Weights of a small mixture-of-experts language model, trained from scratch on English Wikipedia: a shared expert of 128 neurons, a variant of Muon for the experts.
Below are experts of layer 7 (counted from 0) of a mixture-of-experts language model. Rows are named router (the router's row for the expert) and show model dimensions 80-159. Each number is 128 + 32 x the weight over its row's rms, rounded and kept within 0 to 255. Numbers have three digits each.
After each expert's rows: a language model's description of what the expert responds to. This comes from a sample of Wikipedia text that the model never trained on.

# expert 57
router:190120089076131154079138056146186178072181098102135105109108096134160160071145117064153112123128127138168097147123133151147121187144197128130150157101106107170167137115124181113090135123087129085126103132116142156088091133100131094063121091
Single capital letters beginning names, acronyms and proper nouns, such as C in CCD, F in Fenway, G in Gertrud.

# expert 53
router:166109122050167161113086099111143165125179127108123128127139103110217137121134087076161118147156084105179106151146127172162130136115157149111164127138101080178151177106109167072142162139111153122072118158110159084090112134132128119073123125
Opening letter or consonant cluster of a split name or word, mostly surnames, as in L(unde), Bl(anchard), dr(agged).

# expert 33
router:154110129129157166139072101161109123135102106153141167119114177169167121120149182109163103163197092150133126111110082112078102153206150145119197121077089100207120129134120092169060135082114190175082091125150124124172127142102154102132173152
Wikipedia section heading markup and heading words, such as ==, ===, See also, History, Career, Personal, Gallery.

# expert 18
router:116126070082088116178088121192177172082190105172191156181152148120137143150163113109143128118144157109115089140102123129148148144143132110192139133159085100184125149107119173136148115113138161142093135113153146177149126087168063122098173118
Byte pieces of Arabic, Japanese, Chinese, Greek and Cyrillic text, usually native-name glosses in parentheses after an English name.

# expert 10
router:142145095076084138165062128169127139102134114138113179168119155144106126138137080070175110158124140129124092124127127117133115147144164144127202135159083145205095139151164149161157173183093169159076121178178134113162114085156111086109125125
Years, birth dates and punctuation in lead-sentence parentheses and place names, such as 1995 after born, opening parentheses, County, Township.

# expert 56
router:134129110121151127131114138109139128117190114164132113121139119112196102098143199138172099138188101158137125105158113138225083152139139075164131118124114105181152183137137151115118142157122132159123108112157169096142162182122141112081163127
Short lowercase pieces like h, sh, w in the middle of words, and byte fragments of non-Latin scripts, IPA and curly quotes.

# expert 58
router:155099148091137203128153083145145113128083094182124099157110146160122178087139124118145164117120080128132090152065096170148170144181170151186149118072100079148110164186150095115134190109158153133116121195112138161180133124163124135101087126
Titles of offices and roles and the of that follows, in career passages, such as President, Minister, appointed, Officer, House of.

# expert 38
router:162091112102138136130115097141121162095165104124158127122108122152142128123161156092206078151144161117227112109122134161118082096169120082149127128121097081194142145183115123186090155140118112128127136135148168199162133181139107126147167123
First word or piece of city, state and country names after in, of or at, often in sports text, e.g. Los, San, New York, Athens.

# expert 63
router:079129112081131151171145122167179130105146036092100086154193209099146130106087154127140039126088133159165100115162107117140134116103197124169140128137093115171130125176116130091081144085116141114126126151127149167167067095122126128151153134
Words in album, film and song release listings and infoboxes, such as album, Label, Released, CD, and chart-table dashes.

# expert 0
router:201087129141165199126112132143126129122138115133103146122193140098219196125120198159135121126116140145135089145104037088156154143164158173116207113122121114163103139112128161150128145119143135118124117133182140104142138126172102118127139161
Line breaks and sentence-final periods at paragraph ends, plus == heading markers and sentence openers like However, According.

# expert 2
router:160114117074155137127104062130190175118150086133130177158137106179136153110151165090162118119144207108150089085093149155166125171170157139138133140072119089134099139192156122156136118126136165163140090154171145197115068145111112098144126108
Words and word pieces inside proper names of places, churches and institutions, often after St., New, the, e.g. Lake, Valley, St. Thomas, Santa.

# expert 9
router:133113130147156132160161106117130152089139093163143143152172112149105168064118154101121107109132213142135133091125091131161148185142157178186145103131085081133150186170172179114065114154133206166061095149128134111181151109130113126105141101
Second or final pieces of ordinary English words and common concrete nouns, such as -ming, -eter, -otic, roof, floor, building.

# expert 45
router:166090069090147135123074112160106154140132131154149130176103129178125160070079169096153081137112191134186047112049104115119144175163186139170148121093032153156141170154130187139076119066132150101151094160159152177161169166141061115095101106
Adjective endings and descriptive words on geography, politics, science and religion, such as tropical, oceanic, political, Muslim, ecological.

# expert 43
router:171132123137176173131153139144124098114061101164166158137131180116132194101137176054143167112116112126120079131106105109122174141155165129144141128121121086147159160179118179161140121147149112118154122159160139177119135131178111131160180110
Prepositions in running prose right after a noun or participle, such as in, of, to, during, from, by, before the or a.

# expert 31
router:223104094138153112127146057222141136154106114147104151221146141121181135096142139104182093113120090098126085117140115164155125157179184122183133113061090078139123134129130153139095168092118141124088113181133147188166110124142140085144138120
Words in names of awards, universities and organizations, such as Award, Best, Film, University, Institute, plus the of and for inside them.

# expert 26
router:159124163075158152144093151193205134102135079122116089149103131156140141116138150150082134153188147190189120156135113169141136152110171098108130147142173128172166127146097147131143136154129162166066136161142153119158102144125145143170172068
Hyphens and en dashes in compounds, ranges, scores and ISBNs, plus century and year digits, e.g. 17th-century, mid-19th, 197.

# expert 12
router:120128194073151200188096132156144122124138087144130196128181105130126169125169147087114101117136127136147050079064141077110186128141177115123107132115066090165107151140097149109086147166137124128102120155107152184131107116096123128102191108
Capital letters and letter pairs inside acronyms and codes, often in parentheses after a full name, such as KMI, AOCR, PMM.

# expert 30
router:167111081096124171126157121181190148115175117095137150141148128179119151095156199105140102142139180152140119125124061188188156128124161155153180113126136111135167121134105126076066155155140167145114144155176201153153133173176134101121104096
Articles, quantifiers and numerals before a noun in running prose, such as a, the, this, some, several, more than.

# expert 46
router:147145126072127155169074110172150110099119111142120149143164169148095134124130113105188099212155142116193123119140133147128132144167176127158170136156118153184155171151184149126039199160189171198081088144144128155110104132226140142116166120
Words opening a Wikipedia lead or section, especially after a title heading, such as American, a, the, and 2019 before documentary film.

# expert 27
router:200120108129122159116148121107167152136098125156089115110131124099182149098120176072158127060174159122120111092111064123142151164131207127184196150138155116180089144156128183068129081119142122192089078198122130112137115091169088118129191153
Sentence-final periods, closing quotes and parentheses, line breaks and closing = marks after article titles and headings.

# expert 1
router:130072137083146156137138104145153147101152104168083144133182131116106119090139107083191165143150119121137100096092083149097167124143144182172139096142129094145060138160169111137142109125154147142141096104175090174199117133146160106049117116
Words and word pieces in military or war passages, such as Army, Regiment, Squadron, troops, ship, and the, of between them.

# expert 6
router:085101113123108137130141120201124149045124103131175143139130112123131159118127115116155093114118119134161136106146110140121108194098188128137112108059126155195152151163139152137140118059108116110161111135179181135130104127123085096094162151
Digits and unit symbols in infobox data, such as coordinate marks ° ′ ″, ISBN pieces, postal codes, ft, km.

# expert 41
router:158132127100191129190139119157114101103119091106146154202120116178112156141100146019138130085130127173118110136114137086118100120142128142109141115076118109216135122169122115132080123145133206169082140127132177153146163136171153160050136090
Field names and values in key-colon infobox lines and table headers, such as Date, Location, Coordinates, Length, Total, Label.

# expert 5
router:127095124101153121144132072173137190120145094118104090125145145116120157096079137106139050132139136145182162129097109172133181139123118092166159102146117071166145172117152165099076118146114189131086116182125159137177174175224115139112127151
Words in prose about games and careers, such as scored, won, round, season, match, championship, plus score dashes like 5–4.

# expert 13
router:179127075076142161134138115144135135116184069129138174156138128166159138117107134118119135162093136134159100140147098165133125129169158132131141130092135087255143154114122102132129121175141149152120089109129161179164150099162180073155141138
Dashes, digits and symbols inside sports scores, results tables and LaTeX formulas, such as the dash in 6–2, frac, $, _{.

# expert 17
router:174089143077150116168059091194127187085163106163111158117151138164116130135125117087128085127142123098166138113093168171133131137169171102147191161138125092181092143129147161116105127142120199150051132133100123182112187182200079152126138126
Tokens in football club and player articles and squad tables, such as League, Cup, FC, DF/MF/FW, nationality adjectives, and column pipes.

# expert 39
router:172139072078162119220129032119145148128182048114140150154131145114155091108131177063131131105147142142133097095151142160163123144170137101120175132107137165145132145168109144118131134115123133161118101177157139207130096143147145127141146158
Words inside song, album and show titles, often in quotes, such as You, Love, Night, Dance, Livin'.

# expert 48
router:122075145140202080143147117091124174110135160131120107153134120126150103114129111111085148153118102128165046144070089129186132162141182129165141145131065161126126152159141082129134163112115147110064114135150120090121144139185133098140150140
Commas and coordinating words joining list items or clauses, such as and, but, or, while, including.

# expert 55
router:138133111114197123118093108176155114085194093119127175141182089109146161061096111097132082117099157153125122119115058114134119114137198191201196118120042130124141181113119167160127155150143160148080101164140175117126131079154158093088180118
Commas, relative pronouns and clause subjects in prose, such as which, that, where, there, However, It, plus reporting verbs like announced.

# expert 40
router:067107076067132118133122116186132160072190057128118120132131126119159104088151174114112138140139183150194113152159110156202135156150129172178174174151064107181153155112140102113106136131130158092122107133135175139118118195151107128080185139
Single lowercase letters or first pieces of words, often in French, Latin or Italian phrases, such as f in fossiles, d in dolce.

# expert 4
router:178089116056182154165126049100160154121218047107170120139131156104154085111140158094158080153159132148174086130151136152172147160136099134141180125139140146181117127149084149103140128123106134119121081154166149162087125162129148140085119130
First word or word piece inside titles of songs, films, albums and works, often after a quote mark, such as Your, Night, Dream.

# expert 22
router:098108173154124126154136123155158172027150083142154126150144118144166155084090175136097148154116179129191108110138128137183140148156087151143113153163129141169158108201140164145149107085161158168098078148127157143151061127096140115131166199
Middle syllables of words and names, often Spanish or Portuguese, such as de in Rio de Janeiro, con-so-le, T-ri-pwire.

# expert 24
router:179129137120140124172154077142166173092136076172134188181127121229187137147094131063108122126125158128141106089127122120188125130173160150148162103094114098151112158147137150173115120138094165160119079154144160145175124124092127079153112134
Word pieces completing people's names, especially surname endings in tables and lineups, such as Martine-z, Danchen-ko, Chamberl-ain.

# expert 7
router:147067140088193157129099118115163125140172082152108165104097155119141118151127151040102139130147146164134121098147110113135150136145112178121207103126139135148082139136100118143041130128115161104157073174156138113093130123164105113065104149
Pronouns, verbs and function words in plot summaries and biographies about people, such as he, she, died, married, wife, is, then.